{"n_layer": 9, "d_model": 224, "n_experts": 48, "experts_per_token": 4, "d_expert": 128, "d_shared_expert": 0, "activation": "swiglu", "moe_layers": [1, 2, 3, 4, 5, 6, 7, 8], "router_score": "softmax", "normalize_top_k": false, "routed_scale": 3.46, "balance_loss": 0.00665, "balance_bias": false, "router_cosine_scale": 10.0, "init_std_router": 0.0374, "lr_router": 0.00144, "vocab_size": 2685, "norm": "rmsnorm", "norm_eps": 1e-07, "tie_embeddings": false, "optimizer": "soap_variant", "lr": 0.0144, "batch_tokens": 262144, "seq_len": 256, "train_tokens": 730700000, "steps": 2788, "dataset": "wikipedia_en"}
Below are experts of layer 6 (counted from 0) of a mixture-of-experts language model. Rows are named router (the router's row for the expert), down (a neuron's output weights, with its number) and show model dimensions 0-111. Each number is 128 + 24 x the weight over its row's rms, rounded and kept within 0 to 255.
Before each expert's rows: a language model's description of what the expert responds to. This comes from a sample of Wikipedia text that the model never trained on.

# expert 27
What it handles: Word-initial pieces starting with d, f, b or st, often capital D in song titles, such as Down, Day, destroyed, focus.
router [174  92 161 133 115 125 119  77 102  98 135 135 163 108 104 104 134 150 171 140 125 137 147 117 105 152 117 133  92  91 120 112 131 118 115 122 166  84 157  88  98 125 131 132 133 161 158 190 122 131 161 121  75  85 129  76 150  64 128 123 103 118 117 121 135 112 138 132 153  82 137 140 136 197 148 132 175 118  91 158 139 120 112 109 103 156  93 112 103 101 139 123 166 120 125 134 112 115 137 131 164 157 160 139 145 141 145 128 125 134 122 117]
down0 [121 137  93 127 142  95  98 120 105 121 112 134 153 110 125  74 141 147 112  99 170 106  87 118  73 122 165  92 147  99 141 148 120 116 118 121 134 138 127 159 168 141 130 140 161 139 130  93 120 158 138 127 113 118 155 152 142 105 137 130 148 149 114 128 112 133 122 119 135 157 133 127  84 174 145 153 148 101  98 153 130 138 107 105 155 137 147 126 158 108 164 135 105 143 134 134 134 112 103 104  98 148 112  90 128 145 130 161 122 139 147 150]

# expert 19
What it handles: Short opening fragments of common words after articles or possessives, such as l, n, min, cult, pol, as in snow, renowned, nephew.
router [181 110 119 124  87 115 144 154 101 141 131 110 128 111 102 136 144 150 120 114 143 164 149 152  96 107 135 132 111  58 154 163 144 167 129 111 138 123 115 130 101 143  76 153 148 135 107 102 156 122 177 106 134  96 143 146  97 136 152 152 124  94 120 164 105 146 126  93 169 177 137 142 185 144 180 138 166 121 105 147  96 121 150  93 147 139 112 163 105 111 166 121 165 151 146 130  52 115 164 147  92 138 109 153 145 112 142 153  80 123 127 124]
down0 [144  88 164 176 114  63 143  72 134 122 100 151 160 117 108 139 123 118 142 128 127 133 136 137 128 161 141 122 105 120 149 121 141 192 121 107 145 165 131  79 135  92 153 123 159  83 141 152 130 112 149 138 132 146 120 114 161 137  75 121 117 114 149 149 136 144  91 114 125 111 150 139 120 180 111 114 145 116 160  90 129 116 120 103 162 131  86 137 110 147 138 127  80 136 134 137 187 135 166 163 159 133 115 164 164 141 125 141 108 115 111 150]

# expert 38
What it handles: Prefixes and stem pieces of learned words such as ex, inter, pro, trans, as in ex-er-cise, us-er, pro-ducer, political.
router [124 112 124 114 120 164 142 157 158 123  86  63 162 119 128 138 126 118  78 147 123 134 101 159 150 132 111 138 175 157 123 107 174 130 118 128 111 149 176 136 122 125 116 137 168 101 107 155  77 112 134 126 184 138 131 136 115 151  82 136  91 122 117 110 104 128 123 142 108 101 135 130 138 127 145 122 114 127 106 135 116 131 130 120 141 159  99 123 101 154 106 127  46 133 105 120 141 122 117 129 114 167 121 129 100 124 123 129 146 147 134 176]
down3 [149 128 122 123 134 144 145 105 174 147 114 193 107 114 147 156 133 204 143 108 140 138 134 135 151  99 137 114 107 149 131  86 104  98 126 159 142 151 111 137 163 100 155  93 164  91 122 123 117 151 124  80 157 151  89  95 171  98 138 143 108 149 137  68 125 107 116  80 135 140 122  90 104 145 121 143 149 117 155 140 112 108 134 134 155 166 159 127 119 124 135 134 137 147 153 126 160 161 102 114 107 130 135 152 144 150 123 184 173  92  95 137]

# expert 43
What it handles: Word-initial consonant pieces, mostly p, c, sp, comp, often after a prefix, as in bypassing, despite, predetermined, prospective.
router [128 130  99 143  98 104 132 139 145 105 125 117 138 117  86 120 158 130 106 117 141 111 128 118  74 125 155 136 156 119 124 126 128  94 120 135 170 122 143 119  83 123 132 145  67 173 159 164  89  85 109  96  96 112 116 134 114 100  93 131 105 114 120 153 173 111 128 114 153 166 155 124 137 127 141 108 167 102 109 102 107 142  86 126 132 121 116 123 109  76 151 135 161 134 100 162 133 142 131 136 164 128 107  94 134 104 149 109 120  90 130 148]
down0 [166 138 167 145 155 103 110  96 114 147  94 120  96 117 135 121 111 137 136 164 140 114 141 147 122  99 127 147 100 154 130 121 153 137 109 147 130 166  69 136 149 109 124 132 127  97 130 124 101 118 170 117 115 182 135 146 133 131  99 112  97 146 105  93  81 125 120 161 167 120 129 110 121 165 105 152 126 134 116 108 149 105  83 162 148 138  92 114 120 108  92 149  84 131 107 113 119  97 122 113 142 118 131 110 131 116  94 125 107 124 128 102]

# expert 6
What it handles: Inner pieces of proper nouns, mostly countries and places, right after a capital letter, such as T-un-isia, G-ab-on, Par, Kore.
router [134 142 117 157 123 143 156 132 126 129 156 149 146 181 136 147 142 142 130 142 122 151 105 188 119 136 125 139 127  87 106 128 122 160 122 164 134 150  81 122 123 158 107 132 138 131  88 127 130 137  95 147 157 174 122 155 129 106 131 140 131 109 122 101 113 120 114 208 154 156 146 114 174 156 121 135 155 151 130  99 120 158 113 144 110 109 147 127 153 107 158  87 129 171 150 152 142  96 104 146 102 112 111  86 125 167 128 120  85 150 100 109]
down0 [130 142 153 113 160 142 124 150 157  94 140 146 114 103 138 136 144 117 146 115 114 152 137 155 124 117 113 150 172 155 148  87 176  95 135 129 161 156  79 150 119 170 124 157 133 132 118 117 120 152 134  98 172 133 102 153 164 123 122 141  99 145  91 136 166 164 139 167 161 140 139 167  95 134 135  93 100 114 131 112 116 141 150 115 129 106 126 115 155 122 159 130 109  96 110  90 123 126 166 138 136 136 166 153 158 118 101 132 152 116 104 155]

# expert 0
What it handles: Word pieces inside personal names, often South Asian, Japanese or Slavic, in credit lists and tables, such as Satabdi, Khatija, Masayuki.
router [139 116 102 147 143 125 159 125  65 137 168 177 140 165  93 169 169 119 116 153  81 134 114 143 122 163 151 142 133 100  95 113 139 119 102 141 151 101 129 125 145 105  84 110 165 143 105 126 147 145 133 158  78 139 123  94 120 143 115  56 162  97 109 125 110 127 123 177 147 134 120 104 126 110 153 130 157 105 133 146 134 155 125 134 114 133 120 156 108 109 134 132 126 171 144 144  89 122 100 116 113 129 143 116 100 101 125  87  98 147 115 101]
down0 [136 129 128 111 155 139 129 140 142 144 143 102 148  99 162  74 107 115 138 104 131 102 118 128 115 121 111 103 164 124 103  68 114 131 183 140 150 118 167 113 106 186 130  92  89 141 120 120  92 121 162 139 132 114 136 125  75 158 139 116 139 118  92 140 113 118 171 107 138 116  95 142 134 118 137 157 124 142 172 129 116 135 124 101 129 162 122 142 119 156 129 152 128 134 134 152 128 163 168 129 184 163 100 122 171 109 104 131 132  97 139 125]

# expert 31
What it handles: Capital letters opening proper names, especially L and B, such as McLaren, Los Angeles, Lippa; also pieces inside place and personal names.
router [156 112 103 120 188 112 159 112 126 100 115 135 124 122 123 133 147 133 156 121 101 151  99 158 149 105 131 110 100 135 120 147 123 139 122 114 143 108 120 137  51 128 129  88 153 155 124 134 126 177 139 134  95 115 134 121 127  93 198 168 142 124 112 121 133 124 145 151 184 139 144 133 153 109 141 156 130 151  82 115  97 161 163 116 137  97 158 118 153 157 131 112 172 137 159 114 112  97 164 139 160 165 105 102 115 115 141 163 148  91 120  84]
down0 [181 112  67 112 128 144 131 100  98 178 105  96 121  88 185 132  94 170 129 152 118 149 107 129 118 119 109 167 119 118 107 113 115 122 148  83 154 136 136  94 127  91 107 132 130 142 112 148 135 139  93 101 151 157 140 130 158 186 122 122 153  88 113 108 155 114 139 131 125 106 133 113 154 153 138 183 181 132 147 142 126 166 130 117 127 146 107 101 110 123 160 138 133  94 128 118 120 184 124 120 133 128 146 117 155 142 113 121 133 129 118 124]

# expert 12
What it handles: First capital piece of foreign names and proper adjectives after the, of or a comma, such as Mahakali, Mōri, Chinese.
router [120 102 114 143 165 167 159 129  86 131 145 170 150 104 116 138 141 115 124 126 137 108 132 157 143 134 171 113 149 130 123 145 142 162 138 155 154  79 126 126 106 132  84 150 146 152  78 111 131 151  99 139  86 161 103 126 141 122 119 107 165 113 159 120 126 117 103 131 175 121 105 148 131 140 148 129 119 105 125 105 105 141 111  84 127 153 162  81 185 127 127 104 128 148 136 174  91 138 122 125 148 118 161  92  98 103  89  97 115 145 138 124]
down0 [168 114 163 160 114 145 167 120 137 147 112  84  94 111  96 139 113 114 136 117 108 163 104 141 138 108 138 137 137 115 120  89 104 113 111  93 111 113 105 141 134  98 131 108 111 156 131 140 125 107 170 146 115 132 117 121  83 142 153 130 136 126 133 115  95 121 179 106 138  94 116 113 181 122  93  95 107 149 106 164 100 116  68  96  95 120 138 100 127 166 120 110 122 111 122 141 116  74 142 114 165 148 108 138 135 177 131  95 133 123 133 122]

# expert 24
What it handles: Single-letter first pieces of capitalized names and words in tables and headings, such as Haines, Howard, Historic, Chicago.
router [117 161 114  90  96 153 123 133 100 152 153 166 112 113 100 116 124 164 138 100 157 105 135 129 152  99 155 163 138 119 146 145 109 151 121 103 159  97 141 130 134 152 108 130 156 168 127 128 142 106 125 165  83 113 113  93 130 166 142 138 129 124 122 120 144 140 128 132 157 118 120 126 141 141 132 158 112 128 141 117  85 119 180 125 121 133 168 132 155 114  95 141 156  86 112 147 104 129 115 143 159 109 110 137 173 150 114 129 111 103 134 140]
down0 [114 130  97 135 127 148  91 147 104 140 154 106 170 106 126 135 113 180 139  97  98  99 149 133 141  89 144 128 152 110 182 100 104 141 137 113 191 120 149 114  95 123 140 200 123 133 124 121 120 118 151 164 115  87 122 167 135 139 152 134 147 111 146 123 169 119 145 103 122  77 133 106 128 120 120 135 127  82 145 162  95 114  92 122 135 136 130 151 162 140 111 114  98 136 122 119 132 105 128 141 132 126 118  78 119 137 148 188 126 162  99 125]

# expert 26
What it handles: Opening parentheses, quotes, hyphens, en dashes and spaces inside dates or scores, plus heading line breaks, as in (wet), one-nighters, 6–3.
router [100 125 163 118 129 132 112  90 109  93 154 115 125 144 113 137  92 161 121 127 168 128 141 194  97 145 163 107 166  87 146 112 117 170 106 121 184 149 143 119 128  98 108 153  94 129 126 136 116 142 145 129 125 108 135 136 174 149 165 123 116 105 138 131 141 138 128  76 169 122 121 122 123 103 169 104  98 140 112 132 106  86 137 139 153 132 149 103  94 128  95 101 118 156 152  86 120 136  70 125 116 101 160 123 123 137 102 100 162 167 130 149]
down3 [135 158 125 139 108 124 114 116 122 146 112 125 106 143 144 117 165 151  98  96 125  80 105 146 142 136 132 155 155 162 121 132 152 179 116  82 129 155  75 139  97 122 163 115 100 122 167 116 171 121 148 139 146 141 137 115  89 113 157 142 147  98 142 150 135 160 107 103 122  95 121 142 131 159  99 148 129  87 150 132 107 157 174 112  85  88 108 137 126  84 137 132 121 113 141 151 135 115 132 104  85 134 144 145  79  94 105  82 122 117 128 114]

# expert 44
What it handles: Common Western first names and their pieces in cast lists and tables, such as John, William, George, Ryan, Julie, Joel.
router [135 132 139 151 122 141 156 149 123 118 108 132 131 149 103 158 125 145 135 161 103 127 162 138 132 158  85 142 149  93 146 153 124  91 112  98 102 118 121 115 110 139 139  91 171 152 126 144 117 127 123 118  74 102 138  87 118 161 166 119  82 110 130 123 138 103  93 133 110 105  77 114 127 107 175 118 147 132 140 152 159 142 108 145 125 102 127 173 122 116  95  94 137 123 148  78 131 119 134 110  76  97 113  81 110  91 136  67  95 147 101 156]
down0 [125  95 129 119 122  87  94 124 120 100 122 152 145 128 149 126 152 136 160 108 154 149 150 133 142 146 161 140 153  97 118 131 149 107 141 117  96 117 137  99 156 123 113 119 110 117  77 148 136 116 141 138 129 145 168 157 135 112 176 129 150 131 159  75 170 128 151  84 161 154 141 125 156 120 141 108 141 140  97 178 119 125 124 120  95 126 176 132  94 143 148  99 159 113 153 115 147 114 158 136 127 109 175 129 112 111  70 171 107  64 140 129]

# expert 16
What it handles: Word-initial prefixes and prepositions in explanatory prose, such as con(vey), under(report), for(esee), in, for, sub.
router [ 99  78 181 128 139 117 127 133 182 131  92 132 160 119  78  89 128 131  98 117 134 115 116 156  97  97 127 145 142 149  99 151 155 115 159 127 126 140 130 135 131 121 146 139 138  96 120 135 135 136 107 113  97 109 116 136 137 112 141 158 101 116  88  79  92 103 144 119 104 131 110 123  66 104  79 138 136 147 138 117 134 148 118 120 171 139 131 152 105 128 107  87 124  86 138  67 147 133 132  96 134 163  97 118 154 149  92 136 160 137 143 134]
down0 [110 105 129 113 151 140  60 110 159 132 179 146  87 136 125 151 147 163 143 138 146 136 122  86 121 116  98 118 120 158 116 146 124 154  66 151 143 143 123 131 161 113 102 145 163 103 139 108 118  89 137 141 152 107 108 172 175 143 144 160 123 157 136 100 100  78 154 109 100 128 138 149 108 157 138 177 107 104 116 121 158 129 132 115  94 125 121 138  76  93 126 124 120 117 113 147 166 114 138 170 127 127 124 134 133 142 148 125  98 161 144 131]

# expert 11
What it handles: Capital letters inside country codes and acronyms such as NED, LTU, CAD; also quote marks, opening parentheses, heading markers and line-ending punctuation.
router [ 93 173 130 145 118 158 116  96  94  87 131 142 125 133 125 135 105 179 118 120 146 114 126 163 121 129 125 132 146  77  93  97 123 122 138 113 171  98 129 122 139 119 125 119 141 139 127  97 155 106 127 142 110 134 114  92 149 167  88 137 139 116  88 142 141 110 138 168 137 133 116  88 115 103  91  95 126 135 132  89 138 110 176 152 120  86 148 127 146 129  81 112 125 169 170  91 103 136 121 115 147 105  75 118 119 158  99  65 156 147 148 105]
down3 [101 114 142 162 114 120 117 102 133 120 124 142 102 145 132 149 142 154 112  96 111  86 142 131 154 136 104 109 139 117 134 161  96 163 140 126 125  91 138 120 135 131 123 103 156 114 129 142 127 137 120 133 139 119 181 143 155  69 112  91  90 123  72 139 159 141 145 118 115 110 142  92 124  82  85 110 120 124 114 111 139 154 120 142 104  81 169 111 132 117  76 134 133 127 108 115 135 170 122 103 107 115 111 102 147 140 142 103  91 140 142 130]

# expert 1
What it handles: Subject pronouns and relative words opening a clause before a verb, such as he, It, she, who, which, they.
router [170 111 114 131 103  80 134 133 170 143 137 129 132 122  86 143 138 115 151 149  94 122  99 152 127 127 150 149  99 153 131 122  86 125 169  90 132 146 105 139 117 151 130 177 121 105 110 101 122 149 154 125 116 109 137 127 144 145  95 113 132 146 121 158  70 118 127 147 136 114 141  81 116 141 112  85 122 122  75 118 132 187 134 118 131 178 104 124 114 125 141 103 135 115 129 115 105 156 110 143 138 165 101 119 110 106 157 130 125 138 120 137]
down3 [143 156 163 169 112 123 146 120 132 158  98 153 137 159 142 101 138 117 103 175 121 127  96 134 126  71 136 129 144 150 108 134 151 143 166 189  95 117 175 121 150 111 111 115 125 119 145 148 141 151  99 170 140 133  95 164 155 133 153 122 150 146  96 134 112 136 156 146 161 123 102 158 150 126 136 112 134 159 120 148 115 129 120 104  76 128 148  80 131 134  89 145 116  80 120 155  87 108  99 118 113 151  83 130 128 127 113  86 143 113 131 183]

# expert 30
What it handles: Short first or second pieces of ordinary words split after a letter or article, such as o-ctagonal, k-ne-elers, s-um-mit, g-ran-ts.
router [146 114 149 144 149 129 114 122 164 124 129 130 132 135  79  92  89  86 113  96 134 111 155 170 145 125  92 107  78 110 169 128 123  97 169 116 105 167 131 123 155 156 125 133 137  85 131 141 154 109 130 118 170 146 153 122 142 146 138 100 113 149 124 101 116  55 148  89  51 104 120 142 107 157 125  94 138  97 104 126 141 125 155 121 138 137 152 130 134 142 175 161 126  67 141 136 119 111 117 129 105 120  89 106 104 158  93 100 127 148 132 136]
down3 [140 120 123 101 121 143 106  92 125 141 109 117 127 144 130 128 153 122 110 112 140 146 146 118  76 139 131 124 165 111 100 151 125  99 158 165 123 117 147 121 107  73 143 113 127  72 145 119 125 123 134 127 126 160 136 111 148 138  90  90  94 141 134 147 149 100 131 105 140 101 139 144 148  87 129 155 126 142 129 150  92 161 130 103 104 132 123 129 145 129 120 124 121 141 162 109 105 102 155 126  79 104 124 105 174 181 156 179 126 109  95 125]

# expert 36
What it handles: Function words in running prose, chiefly a, the, was, is, has, were, had, been, after verbs or conjunctions.
router [154  88 166 135 172 123 133 123 139 128 145 141  82 121 124 121 107 142  70 137 101 119 125 116 154 139 165 147 107 162 122 102 117  93 121 161 154 141  95 157 179  97 100 115  66 139 103 136 186 111 105 134 146 135 130 139 138 137 126 145 154 127 113 143 128  89 141  65 134 154 138 159 118 101  77 161 104 116 133 153 145 118  70 116 178 144 129 123 159 128 146 124  82 113 149 123 114 157 153 159 132 122 138 153 142 141 122 128 143 111 153 126]
down0 [167 122 147 165 115  92 112 128 142 169 112 173  81 137 170 137 127 142 143 133 128 131 116 131 121  60 140 112 141 128 141 137 132 103 124 145 135 120 160  75 117 158 126 109 108 128 149 100 112 121 103 123 143 108 114 154 116 122 109  94 167 183 128 114 106 159 144 114 133 115 123 116 102 109  92  99 127 124 123 132 132 126 154 141 118 162 167 125 147 176  98 125 104 150 109 170 140 142 118 156 125 143 148 138 142 104 148 116 143 110 147 104]

# expert 20
What it handles: Inner pieces of Latin genus, family and species names in biology lists and descriptions, such as Arctiinae, officinalis, Glanapteryginae.
router [107 147 129 110  74 104 138 106 113 113 122 138 150 132 118 108 128 130 128 127  93 157 167 111 112 136 144 109 148 108  96 107  92  99 122 121 101 149 121 140  60 170 130 136 147 179 123 137 121 116 128 125 128 177  97 127 136 113 104 119 145 132 118 127 152 120 140 144 127  86 115  86 135 101 114 164  90 109 149 113 175 171 144 116 182 138 149 100 151 128 154 159 137 130 138 167 187 134 125 121 132  83 160  88 138 137 124 128  74  94  99  86]
down0 [ 98 101 125 160 110 115 152 111 110 175 135  93 143 112 120 117 172 118 121 129 131 128 176  99 167 117 124 149 151 151 132 138 147 119 115 114 138 160 112 137 100 132 126 156 117 123 102 127 139 144 101 181 118 154 104 113 101 120 137 149 132  96 110 127 144 108 121 140 152 112  95  95 101 168 142 100  91 113 108 123 151 100 126 173  95 124 117 163  93 168 127 161  98 131 101  86 100 128 139 101 137 156 170 129  84 111 180 158 120 134 101 140]

# expert 33
What it handles: The word the, and related words like his, their, plus list-item dashes opening infobox fields such as "- Genre:" and "- Died:".
router [133 138  78  97 106 119  82 148 170 141 129 123 106 103 110 170 140 172 151 120 153 117 153 134 118 107 140  91 162 145 127 134 122 109 153 105 124 101 118 159 164  70 159 130 123  96 158  97 112 118 118 144 136 120 117 182 110 132 170 131 144 133 134 156  94 175 133 128 172 177 132 119 132 113 139 153 123 131 115 144  90 179 178  97 134 107 121 135  93 115  89 116  98 132 102 133 171 110 160 157 148 109 133 168 112 121 108 107 143 173 140 154]
down0 [116 132 152 181 177 166 125 148 153 147 149  91 101 145 161 132 198 130 142 130 147 126 130 124 137 126 145  95 173 121 108 154 134 100 158 187 118 140 131 165 113 109 134 165 117 122 132 108  97 120 158 156 131 102 139 137 133  98 124  88 142 129 130 104 157 149 111 129 105 157 128 131 168  94 125 113  91 143 142 143 123 131 119 135 119 141 144 101 110 155 124 103 143 106 125 118 158 116 175 104  62 127 126 139 105 121  91 160 118 132  88 147]

# expert 4
What it handles: Inner pieces and initials of place names, often German, Scandinavian or US, such as Berkhamsted, Dunkirk, Arkansas, -burg, -berg.
router [123 126 109 119 113 138 163 139  94 147 120 128 127 115 116 127 135 156 144 154 148 150 131 106 140 156 161 137  91 120 110 109 120 147 164 152 159 163 114  97 114 171  99  86 159 114 162  97 162 165 110 121 129 147 166 137 111 129 150 126 118 107 158 113 124 144 132 144  95  99 139 133 140 143 163 169 152 170 171 144  91 118 151 144 107 107 120 140 161 123 170 135 145 109 132 148 119  68 132 122 141 140 114  64 131 177  97 134  71 141  97  89]
down0 [ 99 105 163 122 119 108  80 143 135  94 119 130 109 106 140 123 150 160 113 121 138  83 136 144 110 170 121 134 112 173  91 163 163 138 136 116 153 159 131  96 130 105 145  94  87 125 112 107 158 128 125 106 153  91 130 145 152 112 155 108 132 105 135 123 143 147 146 123 156 108 157 125 112 140 151 179 139 158 141  98  86 119 181 140 160 120 149 127 107 161  95 132  98 105 129 136 154 119 125 123 114 117 114  90 126 126 150  88  80 108 137  98]

# expert 21
What it handles: Month names in dates (January, September), plus middle syllables of foreign place and personal names such as Catal-on-ia, Tor-on-to, Alm-at-y.
router [117 102 111 124 110 103 161 136 119 141 135 111 150 168 149 158 143 120 158 148 122 117 127 116 117 130 164 163 122 126 116 140 156 121 116 129 141 136 134 126 123 143 140 110 152 160 160 139 112 141 146 157 148 111 106 138 125 127 120 155 139 152 157 113 112 138 159 176 100 135 154  89 160  98  79 138 107 155 151 106 112 149 102 151  91 127 162 166 137 127 144 148 130 145 147 179 150 109  91 138 134 143 126 118 127 147  90  95  99  97 132 145]
down3 [111 140 138 132 116 104 131 141 124  88 168 170 130 107  97 128 127 141 112 119 111 128 139 156 161 136 139 145 121 162 143 161 102 106 116 127 145  98 138 135 137 113 140 138 158 105 101 142  93 122 111 138 117 133 108 136 164 118 116 103 106 134 123 120 115 110 130 139 167 167 135 146 139 171  83 125 162 131 132 153 132 117 148 120 146 115  89 176 137  98 122 144 140 142 164 133  89 138 184 101  95 146  63 159 130  90 146 133 137  87 121 136]

# expert 46
What it handles: Single capital letters or short pieces starting a word inside team or company names, such as Chicago F-ire, Indiana F-ever, Timiș-o-ara.
router [121 151 105 122 143 110 136 103 103 138 154 145 144 105 158 104 121 154 207 116 131 137 139 119 111  95 175 100 111  70 109 115 122 150 141 147 129  81 137 128 106 115  86  89 186 199 149 106 114 126 118  92  93 171 104 126 161 110 120 149 125 147 153 131 149 123 130 115 146 104 121 125 128 144 105 159 118 123 109 116 102 124  83 108  79 141 152 167 149  86 111 149 106 107 111 136 132 112 132 129 157 132 162 119  95 136 174  88  93  83 134 139]
down0 [150 119 149 118 116 135  97  88 111 115 116 108  88 139 101 145 151 128 125  65 121 112 118 121 125 113 125 113 140 113  94 140 107  79 151 135  95 136 161 118 137 127  60 159 146 127 112 117 143 111 105 138 184 145 119 108 113 141 125 131 152 114 197 130 173 149 124 106 140 117 142 161 148 109 135 102  74 162  95 114 146 144 120 135 124 182 117 137  92 119 105 153 136  95 123  74 106 144 160 153 138  97 122  86 146 117 118 117  85 112 154 133]

# expert 15
What it handles: Auxiliaries, negation and connectives in running prose, such as was, had, not, but, would; also word endings like -ly, -ways, -fore.
router [150  91 180 132 163 131 153 153 154 131 105 115 118 108 124 124 111  92 115 121  82 114  86 110 148 132 162 158  64 151 162 141  96 142 113 134 139 117 101 139 190 160 144 138 105 107 120 101 173 137  94 139 135  83 116 128 153 128 147 106 181 164 126 123 122 119 140  85 107 119 115 148 105  91 118 111 129 118 127 150 159 135  92 126 146 151 139 124 121 149 148  90 115 122 126 113 142 155  92 135 105 112 107 140 126 105  97 146 135 139 118 125]
down3 [165 144 143 139 139  91 131 173  97 152 144 131 123 138 119 150  91 110 140  81 154 192 122 131 156 148 109 128 136 106 127 103 159 135 124 137 113 116 107 161  97 141 146 131 154 138 124 137 118 131 155 114  93 118  97  91 138 168  95  69 132 127 152 166 146 144 124 152 111 137 158 166 115 161  88 138 117 110 139  99 133  81  85 135 107  97 114 109  98 162  89 124 111 142 131 151 160 108 105 115 134  91 124 111 126 116 128 165 150 134  96 139]

# expert 28
What it handles: Word pieces and verb forms inside ordinary prose words, especially past participles and stems, such as constantly, thought, abstract, charted, cited.
router [129 118 159 115  86 101 122 100 108 128 186  78 135 135  94 117 144 113  77 127  81 141 159 134 105 124 126 134  93 143 116 121 127 160 110 116 133  99 132 116  98 142 135 166  77 125 161 188 118 124 120 133 115 116 125 112 121 133 117 128 124 116 112 118 112  89 134 152  82 161 142 128 141 170 155 151 146 138 119 122 144 118  87 120 152 170  78 105 110 162 202 113 128  76 127 131 112 146 122 123 144 151 146 131 158 137  81 134 130 105  96 109]
down3 [152 108 177 121 135 114 126 165 123 127  94 135 148 135 100  96 131  93  93 120 105 121 101 150 140 113 118 130 123 155 148 112 122 137 125  95  78 143 124 132 112 162 127 115 150 131 141 149  92 163  94 163 144 126 137 166 117 121 122 119 127 154 133 120 156 144 143 105 169 105 103 112 169 123 165 128  97 135 157 112 148 131 132 100 111 124  80 128 115 112 145 129 165 151 142 161 127 143  98 123 131 110 148 113 102 142  62 120 155 122 137  90]

# expert 47
What it handles: Word-middle stem pieces that take suffixes, such as red, ad, stud, mod, med, crit, as in predict, reading, degree.
router [149 125 184 120 115 104 116 141  96 132 147 103 174 120 125 143 130 164 107 139  96 164 150 142 120 143 148  86 127 148  93 135 149 200 130 126 118 114 159 119 100 111  75 134 146 101 137 163 116 108 118  93 101  84 141 130 150 149 108  94 117 106 171  78 102 135 145  95 111 129 116 162 135 157 134 160 165 145 126 170 124 156 139 151  72 124  60 139 115 136 137 108 134 117  98  99 148 138 162 113  86 166 126 169 152 133 160 154 165 163 118 149]
down3 [126 138 141 113 150 160 145 103  93  89 112 160  94 131 125  80 143 113 121 142 146 153 134 136 114 161 147  83 150 149 144 120  97  65 148 132 129 140 105 104 145  99 160 111 102 180 126 170 158 113  69  78 124 105 140 147 111 124  93 124 150 122 147 141 124  95  85 121 100 112 107 128 132  89 112 128 127 118 142 128  86 140 109  74 136 132  87  89 160 104 156  91 123 124  93 160 124 128 105  94 129 129  98 129 193 125 136 131 148 135 122 134]

# expert 8
What it handles: Capital letters and words starting list items or table cells in sports and geography entries, such as UEFA, U.S., Unincorporated, League, Cup.
router [ 84 172 143 103 137 137 104 137 114 129 113 129 104 126 129 118 118 115  86 115 179 116 111 123 106 120  90 106 103 143 115 101 105 123 177  79 154 128 108 134 225 112 140 116 144 118  99 120 151 107 137 121 146 122 109 133 138 154 145 113  93 153 146 119 122 121 138 154 124 113 129 140 102 156 115  94 137 136 136  92 105  93 146 164 182  89 177 157 182 145 140 130  94  99 125 118 143 122 161 146 148 118  79 166 119 120 100 120 124 137 137 173]
down0 [148 132 114 124  95 134 144 124 125 118 116 171 133 113  91 108 124 143 175 161 137 130 110 160 103 133 156 107 153 156 133 167 161 132 181 111 110 153 137 111 114 103 135 154 124 133 123 159 125  95 101  95 135 129 137 111 144 161 125 175 131 119 130 139 123  67 121 127 143 156 154 167 150  86  75 103 121 117 133 126 119 132 123  88 112 132 130 119 138 126 168 124 118 132 104 141 101  95  96 126 124 179 120 162 149 169 124 118 105 156 155 108]